Below are experts of layer 4 (counted from 0) of a mixture-of-experts language model. Rows are named router (the router's row for the expert) and show model dimensions 0-223. Each number is 200 + 20 x the weight over its row's rms, rounded and kept within 0 to 999.
After each expert's rows: "mostly gets" lists some tokens that are sent to it at least half of the time. This comes from a sample of Wikipedia text that the model never trained on.

# expert 10
router,173,181,165,262,187,190,192,198,189,190,206,182,217,204,224,208,189,180,211,198,206,209,192,241,177,178,195,191,167,192,209,229,205,178,218,211,178,176,185,149,175,198,203,188,219,184,221,194,216,217,217,247,226,203,204,181,221,185,212,162,192,203,225,192,219,178,177,199,193,251,209,201,168,178,226,204,178,193,214,224,189,216,204,244,190,212,195,205,223,161,231,221,185,207,199,201,239,216,170,191,167,222,217,233,204,205,205,234,194,191,187,220,206,226,221,202,179,223,198,195,218,208,235,196,184,182,221,182,244,177,169,206,190,172,214,202,191,252,197,217,225,203,208,219,192,190,204,192,205,231,174,168,175,194,231,163,192,193,183,179,179,220,207,168,205,201,208,183,174,188,165,230,183,185,168,211,205,199,164,210,199,214,211,180,211,214,222,189,185,206,179,210,200,205,221,187,179,187,210,191,211,169,194,192,177,174,229,215,210,177,173,206,225,217,203,229,204,195,211,201,224,193,182,201
mostly gets: " Candidate", " Labour", " Born", " Website", " city", " ±%"

# expert 6
router,176,222,175,204,197,185,223,200,204,200,206,216,176,186,161,209,147,218,165,228,231,195,196,233,202,168,216,214,188,222,186,196,208,222,200,178,162,181,190,221,259,205,188,208,205,189,201,206,197,214,215,187,181,170,214,201,176,196,238,222,197,171,169,185,184,189,191,219,203,169,201,192,197,206,195,218,213,189,195,190,158,236,201,176,201,191,174,202,228,212,188,201,174,222,196,196,188,232,202,156,197,196,188,169,216,181,185,210,237,188,240,225,195,176,206,188,184,184,228,224,189,205,203,211,172,214,191,195,205,189,179,230,191,207,172,168,193,177,209,207,187,192,221,205,182,192,182,204,228,203,184,215,211,190,212,231,186,196,169,240,213,228,202,206,185,196,218,208,187,219,230,169,203,210,216,206,206,244,202,193,216,190,209,159,203,227,172,195,228,189,163,199,211,188,203,199,171,196,162,222,200,221,171,223,225,218,171,242,220,185,205,205,178,242,232,194,208,179,197,159,221,209,211,203
mostly gets: " and", "'s", " or", " &", " but", "/"

# expert 7
router,222,204,175,231,188,195,175,210,198,205,220,181,175,194,205,189,196,191,189,222,166,180,188,181,195,209,184,220,183,181,213,209,200,194,220,196,215,191,190,179,173,174,191,224,190,216,196,229,211,179,175,190,197,211,154,202,192,188,190,219,203,216,213,224,205,196,223,184,195,181,195,220,208,182,205,201,226,169,166,218,194,200,209,185,186,196,190,220,200,227,195,205,184,209,219,202,218,209,166,259,197,203,227,231,166,174,214,156,194,176,215,191,186,222,184,212,195,201,216,190,210,232,219,224,198,215,215,184,126,202,232,166,217,194,234,189,210,210,186,215,194,209,228,199,231,173,214,268,193,173,173,191,201,185,169,182,204,176,210,184,221,216,223,200,206,207,192,208,199,222,195,165,174,191,194,204,215,146,199,159,206,200,219,175,213,189,202,208,230,198,175,212,236,216,189,173,226,172,210,193,208,185,256,160,233,221,198,202,200,180,185,208,215,165,197,209,201,210,178,191,206,198,216,195
mostly gets: " |", " –;", ";", " —;", " \\", "%;"

# expert 2
router,191,177,187,205,231,178,211,223,186,196,208,179,173,231,223,174,189,212,226,222,247,200,203,204,176,160,187,190,220,190,205,213,205,197,201,186,198,196,205,195,168,208,202,165,193,166,226,227,189,141,240,200,208,193,199,198,186,178,226,215,189,234,190,214,203,212,203,186,250,185,229,214,211,224,194,170,235,210,207,224,206,173,198,214,193,201,186,187,198,211,174,226,190,207,208,216,228,205,214,194,222,221,186,227,193,177,244,167,226,198,220,189,213,223,194,188,171,180,212,245,191,187,185,193,188,195,190,190,216,172,208,170,200,179,236,209,164,184,200,198,212,196,236,201,231,201,219,206,192,199,217,175,176,176,199,210,207,180,218,235,161,182,206,184,198,188,202,194,175,210,205,208,224,177,185,203,217,214,170,199,222,222,195,180,212,185,171,201,216,190,221,198,197,232,222,216,183,186,187,206,240,200,176,193,163,204,139,195,216,240,190,190,175,178,214,225,195,182,213,189,189,211,197,148
mostly gets: "X", "ā", "$", "ai", " X", " You"

# expert 0
router,187,209,238,200,225,206,164,188,228,178,160,228,210,209,189,159,207,200,217,160,184,207,191,194,205,227,186,194,217,223,200,212,191,204,203,196,163,239,210,194,208,191,225,216,192,189,195,215,185,208,153,210,183,210,168,220,234,191,200,205,152,181,185,193,188,180,225,176,199,201,241,198,195,180,202,168,199,197,222,212,197,197,224,177,192,220,212,182,208,145,211,192,153,176,182,215,193,212,197,205,202,203,231,158,180,153,214,174,189,161,172,180,167,233,190,201,176,183,207,181,214,200,207,196,243,182,209,196,188,195,247,187,207,203,250,213,187,191,162,180,200,206,181,220,205,210,213,200,210,203,216,205,205,187,210,217,197,190,235,235,225,226,205,217,197,210,234,184,208,231,184,207,227,200,194,186,211,226,180,210,202,202,182,212,185,210,208,207,183,180,208,205,222,179,201,219,208,212,187,169,230,205,177,160,159,186,197,189,177,200,190,179,187,162,224,206,215,207,208,223,192,208,172,213
mostly gets: " |\n", "\n", ".\n", "==\n", ")\n", " =\n\n"

# expert 8
router,205,202,248,195,213,220,214,181,179,175,233,186,209,184,198,241,234,206,209,182,208,175,196,191,223,215,189,166,143,196,208,199,183,183,170,221,163,185,226,190,215,204,198,216,208,206,188,188,237,212,192,190,194,190,207,207,193,245,191,242,213,163,162,175,195,207,214,213,149,179,179,183,205,209,150,193,177,206,225,163,228,195,209,235,185,202,214,209,201,221,185,164,177,237,195,169,197,184,232,219,166,195,213,199,206,182,214,185,183,252,195,192,207,176,186,188,215,171,181,190,201,208,191,191,206,200,174,202,231,203,221,195,192,219,180,201,221,192,213,204,208,183,176,161,184,210,202,170,188,205,205,201,181,233,215,213,231,196,198,196,234,180,201,208,186,218,184,207,179,169,215,199,216,219,217,212,169,221,205,202,210,198,195,245,238,159,228,190,212,212,198,200,192,196,217,181,189,211,232,187,200,168,211,220,207,176,234,201,192,214,224,207,200,223,173,215,183,215,203,206,209,230,199,190
mostly gets: " that", ".\n\n", " which", "==\n", " in", " on"

# expert 1
router,215,211,151,158,209,172,199,195,179,200,234,203,206,165,188,194,223,218,199,218,173,207,193,172,213,186,224,189,189,210,206,189,188,200,202,212,241,185,208,222,185,216,207,189,194,228,247,196,178,200,208,218,172,199,181,217,200,206,183,176,216,181,202,236,201,188,204,208,173,255,191,203,189,184,186,179,212,196,189,209,255,188,185,187,179,179,205,190,211,198,152,192,218,207,220,187,208,239,189,171,243,205,221,209,203,226,174,227,208,185,199,190,194,210,220,174,228,202,223,230,192,197,197,241,169,187,240,203,182,222,172,208,192,214,209,218,237,207,208,216,187,186,216,245,203,208,219,208,176,213,250,222,202,198,185,174,170,185,200,197,217,202,193,204,197,202,167,206,224,202,201,222,190,189,197,201,205,188,218,203,163,218,162,224,181,183,242,217,186,203,190,146,216,224,189,224,209,221,223,189,173,173,177,220,174,197,213,182,181,193,200,202,226,194,189,215,203,178,174,177,184,171,204,210
mostly gets: " most", " Best", "See", "|---|---|---|---|---|---|\n", " least", " Most"

# expert 9
router,178,181,189,170,185,219,199,205,198,200,192,192,195,231,188,185,212,177,200,214,214,222,194,263,175,164,202,231,223,189,198,202,229,175,218,158,198,202,156,187,202,206,198,188,209,189,190,194,187,199,197,230,205,197,210,159,208,214,204,217,214,208,193,191,211,221,191,216,194,208,220,212,187,235,238,208,179,189,226,193,186,220,239,219,221,182,199,187,165,212,204,198,194,178,200,229,213,185,203,205,168,189,181,184,214,212,238,218,217,224,195,186,195,173,218,204,203,249,191,187,201,146,202,188,191,209,217,224,185,179,191,187,206,206,189,175,186,219,174,191,198,194,206,177,251,200,183,208,227,191,144,196,176,197,199,267,197,206,175,226,197,200,189,190,205,202,193,125,212,188,183,185,226,198,191,190,199,180,180,210,219,217,178,164,192,169,189,244,198,209,204,188,171,187,215,175,226,212,187,198,193,215,208,185,148,211,209,227,213,186,197,193,205,207,213,166,192,218,180,207,217,191,196,195
mostly gets: " War", " School", " Air", " Army", " Street", " military"

# expert 5
router,167,205,181,144,191,230,210,205,202,217,205,197,193,162,189,202,232,200,164,217,192,222,213,191,224,220,229,208,167,170,193,188,198,167,217,232,223,173,162,209,194,200,235,204,199,216,195,182,195,250,208,207,201,186,202,199,187,228,206,218,195,203,218,220,222,199,194,199,154,208,207,200,199,195,238,185,178,230,193,212,188,190,220,216,193,185,194,216,188,194,221,234,253,163,215,222,191,190,194,206,237,167,216,193,207,202,166,199,187,197,158,202,212,195,212,207,193,194,219,190,189,176,188,224,220,154,213,246,190,211,205,195,205,169,181,196,205,188,184,215,241,217,192,183,182,197,194,238,144,173,160,188,203,208,208,192,205,202,235,178,178,212,210,211,210,224,192,204,232,193,197,210,216,193,183,206,205,242,241,193,185,217,193,189,177,199,199,232,205,194,186,197,214,208,175,175,182,202,241,172,175,185,178,159,222,187,163,217,216,194,192,184,183,211,194,204,188,200,195,218,192,181,205,188
mostly gets: " played", " game", " home", " career", " Championship", " season"

# expert 3
router,211,188,211,209,207,194,200,189,206,207,169,195,239,220,194,169,187,198,200,176,208,208,178,178,161,233,200,234,218,216,200,209,225,238,204,179,194,226,256,228,177,194,176,175,194,204,184,216,181,165,211,181,221,204,203,159,222,171,204,177,199,219,233,196,225,195,185,206,236,190,175,174,210,209,194,206,167,211,222,191,205,187,174,196,221,177,200,182,163,194,226,182,221,213,200,197,220,184,215,176,192,199,169,178,218,232,187,241,179,213,206,195,188,199,181,217,217,220,197,177,194,211,217,189,221,202,192,186,216,206,215,197,213,203,211,224,193,209,199,156,166,197,182,222,174,198,202,192,215,196,242,177,224,194,158,185,248,211,199,182,179,203,193,204,172,196,222,201,172,208,192,193,195,207,219,192,191,214,220,206,194,188,216,207,175,260,185,188,192,202,230,220,174,186,175,212,218,186,213,244,224,220,188,205,186,213,215,157,199,224,209,204,228,163,198,157,192,209,218,252,209,191,194,190
mostly gets: "ations", "ions", " people", "s", "ors", "ers"

# expert 11
router,163,191,227,173,206,210,200,196,209,216,197,209,192,194,210,200,173,221,232,192,194,192,181,162,204,198,180,211,230,189,214,185,189,247,214,215,229,207,203,208,189,182,173,206,188,209,218,184,191,197,239,173,203,214,202,203,211,174,191,165,164,225,216,173,210,224,182,199,240,245,166,206,230,161,189,241,191,196,189,214,226,194,174,193,228,199,204,188,185,222,193,176,241,189,212,212,187,205,205,188,168,203,174,197,204,212,206,213,171,215,214,190,212,187,197,194,177,220,193,215,199,233,185,176,188,181,178,206,211,231,181,219,195,233,197,206,200,197,201,208,210,214,228,182,179,194,187,188,230,208,225,182,194,235,230,213,187,199,206,177,183,174,190,186,170,199,201,208,214,196,213,225,201,191,213,198,179,214,215,202,192,168,246,232,192,234,195,157,146,228,198,212,186,214,216,188,201,191,177,155,218,190,140,216,227,203,213,168,198,230,231,214,171,189,156,182,206,214,219,214,214,189,204,202
mostly gets: " different", " long", "pl", "act", " fl", " open"

# expert 4
router,235,227,193,221,165,209,180,172,193,186,192,224,199,195,220,225,194,171,224,215,203,188,199,236,193,204,210,199,224,190,183,222,177,180,191,193,220,207,171,190,213,187,190,191,203,179,162,198,198,218,170,194,197,198,217,185,192,179,183,190,244,184,207,214,172,181,201,221,198,172,197,216,204,230,215,191,213,192,197,197,148,216,197,196,204,248,197,204,198,174,253,237,225,171,146,201,164,188,163,208,224,197,206,207,199,195,186,207,209,189,202,222,211,216,195,220,222,217,170,186,213,199,220,198,179,227,198,204,190,186,196,203,181,195,182,183,195,192,233,206,158,205,182,211,242,237,196,177,185,212,184,208,243,210,203,182,196,229,159,187,197,202,204,200,220,193,192,191,223,217,209,188,198,216,180,222,221,169,152,239,214,192,184,244,214,204,177,230,191,202,205,220,193,192,184,200,192,218,209,219,175,220,188,181,219,204,188,231,212,160,173,175,209,199,222,199,223,210,202,164,153,181,166,218
mostly gets: "′", "″N", "born", " Born", "″E", "°N"